From a checkpoint of a small mixture-of-experts model trained on Wikipedia.
Size: 10 layers, width 192, vocabulary 19667.
Below are experts of layer 6 (counted from 0) of a mixture-of-experts language model. Rows are named router (the router's row for the expert) and show model dimensions 0-191. Each number is 500 + 50 x the weight over its row's rms, rounded and kept within 0 to 999. Numbers have three digits each.
After each expert's rows: "mostly gets" lists some tokens that are sent to it at least half of the time. This comes from a sample of Wikipedia text that the model never trained on.

# expert 48
router:524524510475482459450514593517420478447488454413586499442556526484510463508450439408495456489508517376552558489538453484507508471523456431517526448511475498514569502545588531594625445436515584519337522506488407511493554431490518555571509492528566448512573545527498478460470504561596553491500478532507421479559524541460511581501435479543571459473503473433491480547482450480497528494504517466560431545499486526494478514455392442509424481445541523397501460499467492357472580527473431485587472563496616532428502583452493422419484524509477528570428565588473475507557517535512463411
mostly gets: " this", " that", " This", " same", " where", " these"

# expert 37
router:496519586511459508474568536569483468440470439498573470479540508499554519486459494472499457449509524497483400493499484541493506434581533424430546540417473445559551518470565506512523453449505620505349568466593512486542460571418499537561521478518577438483491513519514403440489552538505459543533491488506440462460529526509554491541453413527495525449578536559523518471479497595436466511525599475574362462461471564517562464531422533558435540402452569458502507478484431490445558448526511390505445611488478560324503506468458453479499467428560519504494574447469507504518405554510528453
mostly gets: " Born:", " However,", "ing.", " because", " where", "\"."

# expert 116
router:507532514498445358529555580491464408528481470446586495481535484490489570454403500447468596612431601376411404488434443526472427471592467511503468509506558510503554544524523494549505490454422556431464483490495433410477449485525543612478461506431597511503562596577488415491366448489509514504488465502480496458523521554481481508472535460417581516463545519468522501488491501542441460504465530457609506503465465489530511554582503494518362465482464504483496545448511523498576493521514510408545493517464498441405443574504525492523572579432527476426477520443495514458513605562491526494
mostly gets: "ya", "idae", "ada", " State", "ala", "ș"

# expert 25
router:515496521524559400401547467559494500440435509528496465420499425529494564528492468509463469474498601412451507542554461522435517501565493493476504562478492527578524585471555503584468464448420530458398506481521528468455473551381553628599569431509556425468557471585539451414467478503498523500500507492499487441445575606461501452514488468451533524456535498550542472471400538551459455508441550454575473514575475569520467476531549502564280536391467507452402493454446426454550551517502410516471556521481549555450505516543490458496516479468550501520477527503469548500452530533526464458
mostly gets: " six", " three", " five", " north", " eight", " four"

# expert 95
router:510442479460515417499599527525533395437464503533560537469548555465518533537436504520505476587481538466478486586537428487496446447585552442513496572439437434493620428452512451605486490421434552446436563495521494419507455549446532575547522475500545420513537534513546410494415535409562546555575485570475489440487501639448538513473493416432524466465571485513497488475474456479507413493498531503542516466498529544569605514526427427556315470437418538476435495450479496486541533565466491422485557525442537514408432596524515478488501512453495525447511507512508509501460538532482542494
mostly gets: " him", " court", " university", " development", " law", " again"

# expert 110
router:530446485478479436469519507527537522523423522514556534489580510493492498458453525488561545553440470414527529512486568448468495465514456443480508498529525459462530483510544565543558523475437563484367475547485431423483496537437547543540503469396570501423542537511569455370495437485477585505434491493454463423491500620533489529587502470522499416465503422462496491554517479523427491492508494428610406530589444587541529545381425426465500494409480539439458495456565518499540532489555436478547458481492497615461538495516598505440495564418413483488459527369428532441483555445474498394
mostly gets: "|---|---|---|---|---|---|", " 0;", "|---|---|---|---|---|", " —;", "|---|---|---|---|---|---|---|", " sn"

# expert 124
router:498463469484542425517501544551508492513519476474538569485517552459526438486509490458430521423516527448566428522431457488509531513490511484491524466475535535504572499481529537517519464416436529509361462499502456472467477510422406580495556499471529374398511520508502387485354474487504492452477499557545469431526479530445564517494504533521485393485501478550517528441525494533423463571522518377531455401549454561523431576508540504469576512438449614390431491467542499384477563477556407432545493446545541490441553552491510505632476457563590564439455500494476583480469508532399535461
mostly gets: "\n", " Mac", " FI", " Binomial", "i-", "—"

# expert 87
router:521467484472446473523610569618484477491443506545520553490554513473555511485412561487542456547433608487457382527431454560461468397580459480509457467454475460522473512492526452506528509505480614526371466468552454493528482539402560531557504489526518447465511547569554391478436491502509463500583563495532440463491489500527534480583474435434493530460532535550552529472450532560450476499497541463518422380531482595584598449516416473500377533426445546412524502492473436443555586466531482480601511525491520585439527568459486483492518445500556531484507481493427454558494501585508536413
mostly gets: "ed,", "),", "ers,", "le,", " season,", "\","

# expert 51
router:424480473560567510501488591514419562435383510473585523534537451464540467506490515493505515436530444413525420484447543488505453531542449525418505570572554508499474544511438496476510500385554567539427575484560498447490487502464431600501568538459491482429470480522471464431502468497595472544473489421477517446591514474522428485500499496526515427624572517488467520473472469434420445496506529419611423460534441613479453533417576520512401563446546534514499443455506458519509500531574468456542445532532500499464570617506514529537556456497490528418481417503496565425461633583500474528
mostly gets: " Binomial", " Rob", " dep", " ISBN", " far", "rop"

# expert 7
router:454486536425467404403536582522445447499438506538582524540435483526586475448425478474455514557469507344499505509453529491533505473511471436506532528506521494491565494456531479563537544434546564543459564484521439422540497492523450577499516463483536455528508555440517442474430540448515550566493473524471524440572507589476505510567509469518522421560496424518572475473614528474473478547452502500618523457510467576580427591435487474434406482512464502519491534401580529433485555533508546462556448447453565487349569594513509457484488464517518544399449522418517500369480549505525510422
mostly gets: " USA", " ITA", " Canada", " England", " Italy", " Council"

# expert 114
router:505411535540431426529422533458558469463470484545613507414587527583506463469441562515517524481412507435546428519529536380488387496502463422460564501526566505480504429562541532530489477467416562501352482551502449440476524560450509545501460507441528484421559561512481416410482464513560595535463488496478461447525488562504524556600466469555432437531495436428494528454505576440441528512476481481548422524563407469508522528421496491515478522455552548483491506433622540481502520475542424501557494441414566591480511521561558493459494499542458501477442514446458489462570551442474496390
mostly gets: " ·", " very", " A;", " Dis", " —;", " ="

# expert 112
router:510433480554425404481536542582498418466454466456652548510525587422517457561445430410530521499425467422554491487518415449462485494434471439539515474487563497529527530448526470549515547408459539448427518573468383443492456381478574617597469517486496424513532498528556412463423504460518505532534545418485534463516504590455582545567493433546541471485446454508552510542558467498493467543474532434610508531468459530532481499467505459433437452540562509410481500491585491419536524539550526461513527483519520484488569543532461535439430488515440578512500574474506518502535431606522429493
mostly gets: " British", " German", " French", " en", " Russian", " modern"

# expert 20
router:581369544488562441522519532551477487497450514440612627457579375479568354467399474506513450497515519445423526574411482561467522498435493500407486509557483467567524559425506453506554487505463570576412471548529493462575551471479483589566493552495496460427491470479454524443449405485532484548512542540517561437546498495450518494544559461563529479485508456479482525467448461522487443527486521405576476563467464553429478526540479518482347442478455606517529472501573470395537485447433522460528532506507490567530539447552506512522454449571461508442474544468504533465490441558445448489
mostly gets: " near", " support", " Rank", "iss", " sent", " take"

# expert 9
router:488463482459476455501559575588537447489442577497528484420442503559473418521495539503458555489455468448414420453525460512491499478486502465453437545502519526557523570514545406528504588475491512460454618446525444506496430479406463644526475476457531433525542467563501447495388445453544436590499506511554504462515518564537480547567535466486483487455566489457565513455485497463423454514473506426619403558485430492577446566550537497532353449464532539468414575469475508449468464578483519476499458477422539485474480564476528478529516515549527454382519483493401594558619561463521512484
mostly gets: " World", " Y", "X", " Q", " X", "Q"

# expert 118
router:534373468515499373453486557469494428472402467473532542445588445430499534520455475477624478529449506436503505602515473503490516507569513400443503506489464454512596476467545453499510470436467508500447597431556569488529527533514487585532529548495536361520550514491513496395406520438549494516517504588490440394496557578464529485514518416573482469445550514487558533480498452520552473529501525473556557475511477585471521456541530563473316540447490595462391496430462452500497494511485498397504505509466452557480547516562540520515477518548608508492464460468493517439499434501470408489
mostly gets: " use", " work", " out", " land", " order", " design"

# expert 119
router:444482505425488493481563528507427513447492418495518585529533531531470470507393431543606481466458534497451433485534497472501431486471537498486548524518507542604485513445578485547627437445451581514354597484603505456543495500505445566530541441487634374503562510503496518459452521530449573559544529517541459459552460585546501495466516397403494457487514545542445584462478533433486469546512549436558572470426430547544525499449480554499370530533490580473487533491502524459453508534457477473504511454496531517488513441518554576427562528435467472469404436524432451438500469519415494450
mostly gets: " used", " up", " found", " released", " served", " made"

# expert 127
router:499500503493507397437506606537488415473474451367541496500513572468488471516514451423478474485485470446472538445496520471549491470416503475487422554495494494557560559436566484600534577409476531518409541480503469419438390473441526552558519549472465456485543536510531483402489472552542570514491452482566455469528612543410486509561500418517498491524530462541544582486483582423465398637512496518521520541503506588456459485537445445527415501429522559458537533474502423410503568537568417531479495469548527566387556571492539596471509483535562538533523450578514444519550473513464480421
mostly gets: " first", " two", " new", " other", " all", " most"

# expert 109
router:428539557445425388482467644484530422555452503439548549493540504509466497468395576447543518560448440391511386476451501463440462449491422475493574483477546458489525522420504453499482466429458614442500519497444449381443549479539555607496454524530569548477614502542520470425481455518567469489408518443515517449538512512477493506464540427503516518498524521519461519541479510511478468528473553360661468517468435502581490545504510537538362487475558474430487498488548500430514535457509552425526512498515501517402498528545565563516460531462478480482532551449478422523483553558480485465
mostly gets: "an", "ar", "in", "en", "iy", "on"

# expert 123
router:493481454566526415471583641557515489530414485476577508516481559469415477430383515388456512541438516417448474499455477479458391550503454464411536497482504454560529532604459457510515514447418585469479542461512503452478560448491485584478426515478483449513474570442511466487498499488502599561496553462426532429540576564494559546507528489498626501449494452476490507510468532440466515540528534450639516429562445485465536587478446463456415573383560511440561437480537480433544486468560491434581525524443525546504497549441559492452408523498529539472512471524482477481552489515422552467
mostly gets: "th", " Best", "ost", "ath", "atic", " Greek"

# expert 24
router:478523529468417451529500550504469435499451521437507541535525551466489473513469508372471490510495554441492436490502489460472454545543508456505528521576459459521510512537484499530508594472412517402499499520498430397506466488423533655482511431488500483539515558516499516526429543516488493521469549425446515418503570592545523458505528520429641461490574539517445481423546474477549461501470453433681486540516444462497487539513537469443300417470496504445464486442464422397522541495470552430533454537459489497446462548523650432559556523509437529471500489422466506490519446515458462471
mostly gets: "á", "ó", "q", "ö", "ā", "ru"

# expert 98
router:505461580456454404471499630523491560488440546544621505463468554553480528500435470531445611479414505386530458537534486504476495510514536552556511510546509519537481539475479507513480533334489492545438510547560466445546580459438477580494549417514545449440481503516537469465419476495515505595544473491471443349532508511484503556543509495504487533556547488517526571397474425498521449596434538491594353504497507565518435587487494539448369467477570529478463496441523520440466496494502468498489503478518598482516461548521477519454435370543455587481474487538505497522449561513502482429
mostly gets: "′", " 0", " FW", " DF", "–3", " %"

# expert 27
router:521452513475483329514570527549522528519407530502507503439534534569484505511472488513460560504438582405556458489617502523470537405537548525465461501479509532530483574461541497480481430448503529538487503485529496449516470465480544613506529438537591456406484534578527487470429429544552543555459462518481489413489602558544500580515467481544474516555552521535456503421467532534462425606461493448513451470546483575478412586485532475427321500467525603472479469442524470447505437450424475564511486484501578499469491478481524556377499423469494530481419562512467587494495557469468497401
mostly gets: " 4", " 5", " 1", " 9", " 6", " 0"

# expert 30
router:517364442518502423568512549495436417504467516449566519559539509433496560498500490507547511567539542423501518514527445500444437486483511427426444544441489453565606473537589449503489467401474523477428566458557517482468441461473513593570521521456519450485554456484569475524450530430593588486465489532535417463531551538466587542526548394513533533505572468489511440477404465443556471511491518498531509492556482623564483474449494455447283450476456591443486534524478508423538593484554469432441541508472441550489535554481546545432519476534558498459493523496524432467478465422493524494
mostly gets: " part", " first", " power", " role", " development", " goal"

# expert 120
router:416523516519514374560493594544512393564420457441575525547486516487483490422390484434522527587471492438497422472458388488456456489447487427437514512439557453545570531461442490533529505426405544545477542517568449463441548435485492599423438485560543543502510577532453460493485447500540486550526499486481564418468544534504500540454520450495570481434505544555434431520447546513497464485516549434671491472562434557484572477527519548464388480451537521448567493441533505416487461525557501442495484514522497486452473566510563544491441509439551417441511603435501468483545565552483475462
mostly gets: " Hill", "oel", "ford", " Wall", "ș", " Space"

# expert 61
router:465501481550513493532574549567470479540514543520515555462540487441504454408424461513481430492518428382492477538479410458510405465509547464466563532524435477469629467522449444600472511562528538413375569532462433515484565437467495564619551509484614482535549453533536516397426498505484525568508488506534520383583488507476542561583456467502478532398553529562561491482553465404493418488471499432547527533488472501540495578510496465471448473546544530476445481427520482516451505487498463410465544553487572547477578528467637485533510401474469485462467405488521497486515470426451449440
mostly gets: " during", " after", " After", " \"", "==See", " footballer"

# expert 122
router:532394486479542456498499544540440506503401488536589537512529513563578480519394506497571485538429536420489405553444502475505474507575457439445523526593518493525486597482442507490486478469446584515398430517528513469469467594481484556541543523537512512513434504514507438499417510458504535517486522470518476440569527557418467381631490538472557457546585485452508506517500448433405463509476557485494475472517404606531564568471510417508339448492468493470447574442555487408489462506446452465549434518471512496546466508556536628479575519572526578504528480554468495455595540472456494469
mostly gets: " are", " be", " been", " was", " not", " would"

# expert 108
router:547407510563476362542545565454436480495471490513618562482499461430483464456415500532543489562490513400502381536442536499541457441518553473532495432547557421451627410447505544526575428490552508536410507533490489446560485424545486571488551525459589453429572552500516434381443545496460565557430458560494468416476559526503446477511462422503506510513591496477545481470508507475518478483462489442579496448507471517527531524491523461400426486467445531573576494457443506513502515548564494469532522491508516469421603568452580483430481515511568529481527434521532531481545565598409511448
mostly gets: " years", " people", "ors", "ers", " also==", "ations"

# expert 39
router:522398545500474496580587524564432502510439559527598535392468541532533514563390479437478452518512531495570445473488463484475460477482490488465506449475510446592482525507596461519542469478511627564311481540492498437538538526527551569542491502429559490525531469466490395466489490455489490593479480500488514470553527478434549446508477426507535518469513458505440442525355528497485513501543443479596465480563440521518466553447475482566357521468455592519420420483527492461493514460456481513608479492516509491448535599542524545423470476565427518525431481573509457476492573551490578423
mostly gets: "In", "On", " inter", " he", " (age", " During"

# expert 107
router:475478575419495437496506535555531470455421424489542574517488471433467572378471449490514475495465465488494458490475470470493567489464393425418505531493440415542495570453512488494448478418488515528392398563539489444447467488501503530560514461536548487460520512495468527434468468439572584551468517450547518443532625547531512551501514527452545395564522521573555534421482542583477415497533497523672418477528466522499474550602461488414444454483552497607590441492515476483453527573540564478547423439371547490500527473500524535477450476498524483400506550551463492545521559528459544493
mostly gets: " Northern", " Country:", " County,", " Location:", "″N", " Historic"

# expert 88
router:603472516544464466490485523511490570464468545522578532536469525595526501562383456434451581450432509371475417503545593487523456466537469479450520581527509496517480512454554466489569523430525519475446537540531464430529565487416519529504541459497528439489470499470532515425476479505526512513464496539482505370493550467566430553630459477529535515535518487535555535416502520446445422518425546487559345515487438524571440589405517471466393482461559521448501492432574490482452504422444496534494473516417615530550588539583532491470424434573546461522441571550493459468467545480516548504
mostly gets: " −", "{", " (", "(", " (2", "_{"

# expert 68
router:455506536500505460463511499524460482480493417445505567509417431529476439512426554479617474466514510462478356504397481509440562479440450412483468509466502499544524466498529512470595456505528489562456484514529423425490534461397567661505518533521552487502512484473452419441509420505498499558451520417517554480550513484469520505505485456518439498487573457566408530547496505519506453499521545431669395515560461568557558446491523565452290468563503503470548502423531498416485538488575469452482469497553565587469572502497539606566504512463478521470463525490507522487493497495477448491
mostly gets: " Z", " Mar", " Le", " Am", " De", " Ar"

# expert 76
router:419467432522476443509471514498481532499513492517548549472493558493514418473487503452494546529515573457516399451424428534525482475461473455463521489465464557552594546459554471581610415480444563472346504434463440529486412502423447607571582538399515482471503568529495488446419534447496485467435497533491510468494560585491528521429519524456490465459557457526487460520496565542417478567549533326538489503482457564502458569506574557417534529415443567479487472428564493515482539476544463449506460480497561498459451552486557533567509382483570520412498532550465448464535558525399450480
mostly gets: "===", "==", " ==", " ===", "====", " also=="

# expert 55
router:486431585492434537522508587549480538494484440465595519499547586579515435481464484508446566541433487411535452495460517529506597382496478438525450559488487471537508422478537513579625552496554511519385599524484445409565514429449500586482502439472559428451471466470482378447461541473515572594493410535471461390502518527533505382499531496536456491506575563454477506472518508552495422506488538464574421500525425549515434530510482453535448511506540663536495510565516462493471515534410541448465524489445566507530507502556529542443483432480479487466536557514503478413569464464483565485
mostly gets: " May", " June", " October", " July", " December", " August"

# expert 43
router:527450472505500415472512545594543456477389522510589597538532493514480526458454498460546521542404497395534503479510563503493519497557479455527435539481478488533562476456467556531594504491462576475402586557525455480461457481505571542470543549484532487503538489498568422440485434481513508535447480554476492450522495547523518568560506448564512396490550458505542505536462492556471419513476535362681358454577444569516497594421435447512527518382503511469458475453500480394501545531481444440528428514526494503544514502558551516394538475475426498422514426499473479446456522463416498447
mostly gets: " 0;", " —;", " Total:", " A;", "°N", " Kingdom:"

# expert 21
router:421449553534527447469525531589497467460473443506506565465462548456513459543416542477504519515446493449457360527502498475530464511464437364552465471522539579548578517549559503548642486471521504486459511456528410432445538457411502639519457467492559433541502567537535415515511446454512529587513491446424526470498542599540545520544507453561465529451575405489474511481497449504557446531547519464612444498465447510554519570491543418441305449536564509428476452441558508402482460485552493448448467517440508509466562588484507506521525521491493498483465516458499497441495530464462496441
mostly gets: " Music", " Law", " Roman", " Mel", "az", " Ram"

# expert 71
router:489390543504531538536495582557547460501476485475556526494566540437474443464461489504460489498464487388518526456487473448452528553472464438431516518580403558565498525528536489491458513472511592560443487459534499454586464548485566579623519531381468479510444531438530520504421477453509594522417462482514522452531581588508563449530521469488487498512567490492422497459552514446577517492507499432576444449469504623536550562489512430499322520484413531461425544480531384417488459433467413412513517440485492458421472521495535567517588523546489572459448506516505530474451442432474551504
mostly gets: " would", " not", " can", " may", " who", " will"

# expert 100
router:424463457478550369476575562470431413451436534447579507580516493569467530522469474466529537526473623433478417523430463453479499489522476401447473537519521492447481580466492505515540443428433538492334497452558518431493490472507400547562563503491457502519512473547467527457527521425497550516528510444491462403495502508520463437580473533562557432507585537473584516488504495489399441544514535484522492495601399586613583480474566475508403518497535568487555546436546445450533509498512540558496473439424438565496482500521577605461569475471541559454534535538456564501525463524483507504
mostly gets: " Website:", "Species", " became", " be", " is", " Register"

# expert 15
router:493464470578598445460482497529515537467395485525577498577481436493546442456459460419551585446386567448553408555409493524453461498500448432428474531515466542509464472497478511517584503523541490499405489445495510436459432591501520670589514559494522424563489533497547479452526532504531530491447532528528499436543508460456537489525472450474497457410544426464562504451530493469549511485468462441603436525554497605502464466428511521484355435458545617394490509441484455439558507531502511481459491490443462540459561521495535466541536499511474397530426464553513607431507464546507455528
mostly gets: " g", " p", " st", " r", " ch", " sp"

# expert 65
router:507505473467476441523463630521491471477478467467549528405496495536473530410434486494445459406357488368515386499365516490445475484476542467497444504504475535594479533472472406523500587541477516531434507558612518489469466444441580592577575512490479436549541482531588440477526506445568530561541503532486568477495453509486438455555433427528500485425560485507493485391531546485447379540534523442605392556500475539553462542525483493603459433514449509479501520498473511489446483488558388471476529505441484475479521505495594523520534517484514491485416479505476608485536517545490544440
mostly gets: " sh", " \"T", " \"B", " sl", " \"H", "!"

# expert 80
router:473406511520504479499453544582475485463461443435578447488511491552472536463445478418447476446496477393567390470521518497483421501537540390411573503508443511555558516459565468500573492497468654486402517555600420484448480589514536559505525467440494459492504556468499460478546533500525522596494495456500494389437547560547509551555491473566510546494603510463588524503507511529472415517489622509504373507474499540541523555437527488502498451411435505470554546451518488504460568471508507411559449588517552538376588497509489465501535484419517455503476550451499486448528435580489468426
mostly gets: ").", " when", " but", " where", " ===", " =="

# expert 84
router:473487530508440347492471484485511496519457411521553547425597488509553478505479529464573462479503500436422488535520470481569423479540516443524521529543516489510564504489576491588468518491448650551425493528624518446511407492483479559499561529527486494486420468485614458471522523491578532532458577385509454421476550542421479433499497452523588528482597501483517508436474528474466418548506531495509434451545457595502475511475528515540370472412519527531467503456554505439540573482519373492521472520519509492393530578571591561438548501554564517522569427490443462493534500527397488486
mostly gets: " so", " very", " more", " much", " less", " rather"

# expert 53
router:537466415446492391508568666529456463534485420421554575442516540485474455403427561444448477524442465391515451527363498519493447470436488449520535477510521538562610546540496439514514592494529554482475560502571442432436461436470579561484461539514534472552538541481548459517522516471589511597551515543476550468511493575524498505479438443500586468527554505514465504440470453438506411582468528479621497475462402528527543566513499445525435470477437493494474531413494451471463488506511435469501563463427516456435532598455535569448484501492536509414461511485486579482537524534446556438
mostly gets: " Smith", " George", " Scott", " Arthur", " Star", " Wilson"

# expert 60
router:537532608508459480519516548454473512505470416522494553524482521579470583461416595511482546529367556434501441470484485499568537444452541516474515561551517453518479417506496492495552544417528542482419537503527513439519632520454446527539627418475517412544499471498522502467462545493561481583524565504460486343541534505448534525501455533532506435504518509495496513437559466548512442533378510449595446474597543618515419552467447515435392520477584618454471524432523423453510532498487497412453496536564572516513519523581469546487427458512528551502554506484480482449444521512497435457
mostly gets: "°N", " 3:", " 4:", " −", " £", "%"

# expert 3
router:523483518558569336517479547512479460480403530459546523512544439440500421506419513488560486536494518437482479528459464497556434528554402516461523570490455457525455552468433499538521583434444592590477547457490536404453495556496470627481530569433546471449537425494482489477421504445554481559499519489546465429467507565498521510512462457536474389546564433501501493396481446454492484561440504421598519504535462574520436442488481631473422482428493561385418472453536489449511506466560508479483424564450417580499499572571577523516492470510538499490509466474502557397492487488445481444
mostly gets: " water", " cell", " Binomial", " acid", " room", " sea"

# expert 18
router:459486523475453381480508534501424544512376450482488529484477532540524523507479554366422506542495544380541508477547573478493438442474561479447462536492488494521534557450549445496526476414484460517460482431515483466460468492497509561557595452392460447486484513469478493426451488514539531473446455548539492450549624607423544556550504405527474502543549528493592543547516460514479495594445528523557489508586485542465520612561405501468379467551468574379574494397542485488421516515472408457492554485500493500460559529539545525441505441507514556478520497466488522464550597522453463384
mostly gets: " two", " three", " other", " all", " some", " four"

# expert 34
router:514485582465533424450496533471499506482452574486517568471526423522531508576387552388541468537432395380437417460543507458483545435502507470544472548509472522491512467436506493540497394463506546560438535502466446388507499497472511594528568469478526475471579531585601441387418522524480513472475467474494446440557564547430515471646477410516512442539545457496530487510510437503483453487449548454565477540503484503565501553494468492510430536517490474484518548529456543400520553491614562519499546526440552414523446579493513470544426499561574602504445535551442463486476467570389525503
mostly gets: "a", "As", " Ma", " al", "|---|---|---|---|---|---|", " Ha"

# expert 2
router:381399473492449407587564570535434434467449553511573538437495507508541537507463554442522547570492540493442490456438464423508469505547539432510474460480558468546451521516551473577488473448489547451367558528535428488431404390481385540473532580457508468524455480519574480485531476518606537584459546447476402447546507492509504468492546413468564462529541450527486465556443485500467429503479582496570469457549502589620437551473544520466464523428538543529528520465519473432545609470474486567512572528522558493434532602549463519418547454441455474497491462519417519557506449481487512516
mostly gets: " a", " an", " A", " =", " this", " any"

# expert 58
router:501410519499460407532529524528502507452398535508533547526539517532527502543441481510466542498526437446580405434520507415473497476447510484499531499536512486536547490501522435537451472468485541491446514510512506460513503445409460606560530406504604492469578498514583494398413482520511554610495455510486475448582553543572469604543518492536500512505556462450485471431402504546528451562503478384646447426506478582502464643491536504506357543438489521558551465415500484489456499480512501462496521439443556496491487492558490496399416433508470489481413537545494496516572594425496527397
mostly gets: "33", "34", "36", "39", " 195", "27"

# expert 59
router:498443623542485471462607531592459540475423439495542531511510469557573537504396407464513496488423555461503533527501468493461398521494470511556463511497492412516532548477478457562491568504443521512392536463595541441545468531455524522551573577444577484487534543561559438464422469481497509537489511457486526491431552548484564555488406423443555434453523453515531547445562478431416420465502505469526502481582440472534486507491576546460414489520560598458468513487504511515544553488594400371519485562536536531461478515441561479496573466516516440431543561529435506455542445500379393498
mostly gets: " without", " caused", "ism,", " provide", " despite", " social"

# expert 33
router:428518496444517386533478511506420533484465549502521562417486508482476492492394523513563451463410460438534458497375564445498468468467461506402535545453446514484430540432482509497507499451477614519477542506499525539406531491503510606529468496442553443503540497434447532412433434516527529485499470500503547450547526594488551470506491467571491481499550518461449525450486455604443393546464613442624456494509457541589510503442468529474364458458511561428528516421484615466533541402549540474489560473547518497498573576512545550505436495546552489455514469424495601544506550541424464444
mostly gets: " La", " Tur", " Bra", " Bal", " Wal", " Wall"

# expert 104
router:421425511464488446479572590471550534432492480483548555490580479463504468421429558503477503489466474508470483470493477443507441440420556480464401507549536520576557425432539435499492466485574603481419553414489443482469464444518512568518490498427471525466563567517550413364503527465509543537425563452426458509520510554505478502533533469593467520475479448520378531543538514485448427486499623483599493524505524534562467591500522503529426556452431527416469525426556487508506526469468455490499614493500501473396539523497618600446443430589472541496513464545404504466520511576474526456
mostly gets: " his", " its", " her", " their", "'s", " Her"

# expert 82
router:524434549466496417520536543543532474417499501585562499532448541541465487528469546490509509466482469383556426519560593461443393516492544476486521548535471530520549516496463544525504575361468599461425586474520465375517484489439478580506522431496556433552531495455559470439470437513624453601487488508516453424548559489493421485595478445448515482513552441445494454442540436478487409555494511480563430474502480531598510543498544538520433473480536542501477547504550404370418553541549429495461447514460554485470509604576535503499452451566438522447477504548535518480524506460441487406
mostly gets: " ", "]", "°W", " A;", "°E", " 0"

# expert 4
router:559480517457433393497475546536521406485493497479634529470577480502543494529434485550473465495461438413491475533451565471503476435481521506476477455505447549499495567573444429559467508481389596546475545489585544448524523440490526550484644613519421438482499518542513383436498526515531533508494534579583515437562524567437481485520428470563550530451587495538562519464517517496497334543565509527545467483443493578492427562463570410490459445439571535480478486439558525468435508497464407444486458491488533467426542490531511485526524573455484471468477528497426487532465479507376588495
mostly gets: " —;", " \"A", " \"the", " \"I", " \"a", " \"T"

# expert 67
router:459440476567529474497496511525459447468485493475543537603450493514560550425403535427573457448376535469463355559446493479505499505474492458484407584499463551502468516487536434526576557519510459505396441558507448511523488493470515725562562467504461465510498496580535485474559496506531571584501514476500533474470529526549485443487462465505499462452545413455551464420501537468504475475530509428681394552478463567542425519476506543472341460450570580486470484490550440432564500537517456525481485479518540559451530531498471488561511459520494529483451474534469549445525502514498465449
mostly gets: " K", " P", " F", " R", " M", " N"

# expert 32
router:457470512495458437512498626534473532503451431498547587458507488507571535518394566522469468471443500316472439520496511491526418475453510495510544491489530460450505538515527471415591476421510532542443508501522400387443583468482530545527488454488522493452464607383521486465480503489536530494504486536472518420476540503503440499557481461543545490484469489566455599521538506459471523579490526477620487522529429497565461581517457521410451491514476571476575572402498549441461589490532377520488539421556596477387576529553577492463452404569485487497479461495526481496557575548505530473
mostly gets: " Votes", " \"The", " Candidate", " Total", " Bronze", " —N/a"

# expert 40
router:475403530487508510394547532587448544490454516481484557480563467552468512471463419420519502489489551417404535566576495446569423460486509513522504474496451464520541516441485448532594510475450574445320570494616526456545565421511495554579514544439563474564513564567509501437434511493483561490490523439557417451505512521479539553435477443454521476488533556560633601436525515475400445552493547421540461531462475487456534487481512563578451492551528600436498554426516516500468505495483446454478474537507576561453489492515541508442564457556509495499504502568438495493505450517460398390
mostly gets: " including", " like", " using", " make", " with", " include"

# expert 86
router:480473450515555410521544613448483437405512492529575588506538481421503440487471549534563480480469480402541472539499487459518475507534488423495442496534400437545592518445492436507515507471423510534448574497479504467539441547428486589503529544493448363511556554509581472406457570435582487526551499596521470379523481576454560563581500458580520506480540486470549512466474561499492385573527467442553513457547468549608539514399467541548402460517398528455511444444438526503496476432542491446475510498389477457496514550490603545495489486525605497452433482488525511504504521516449500502
mostly gets: " football", " rock", " house", " game", " ship", " music"

# expert 63
router:499419446499468451441609622565454430473419470497551465389469526522464493431416500476517484546426479368403499482425433462427494491524471505437519503400485565524575653497549431563585490518391521472436511479554497500374511534465545575557459475479442466459481527482468439482539485460533480582532517570489456418486509583537516562506500435501574518469602467521480485523486479534468473522524563471629536501585427460493559522532402472501468445460450523458471571462509487516508528543490495436536582463504493518481462518509525543484509476464521548417486492489513595453537552555495582543
mostly gets: " World", " National", " International", " Air", " High", " Best"

# expert 101
router:539424448473565397519478643523464526496369497409586549441514511432504514465348478498496489516454531424545411525507501465469533567536527514424502480585496499551446480564490451534449501421508583530408432472509445509509499455504590562542568521494530483537446501433548457501394527507524587560477488510502440437557487547457503567545465527460586474544489502483419493562573551490534461460513561400531445477444392576570430551458486503465402530577422495470577536481623467441475477456503491469429511454498588529484539513510509516456479478517497523526486495506447417514472524549459569467
mostly gets: " would", " can", " became", " may", " will", " could"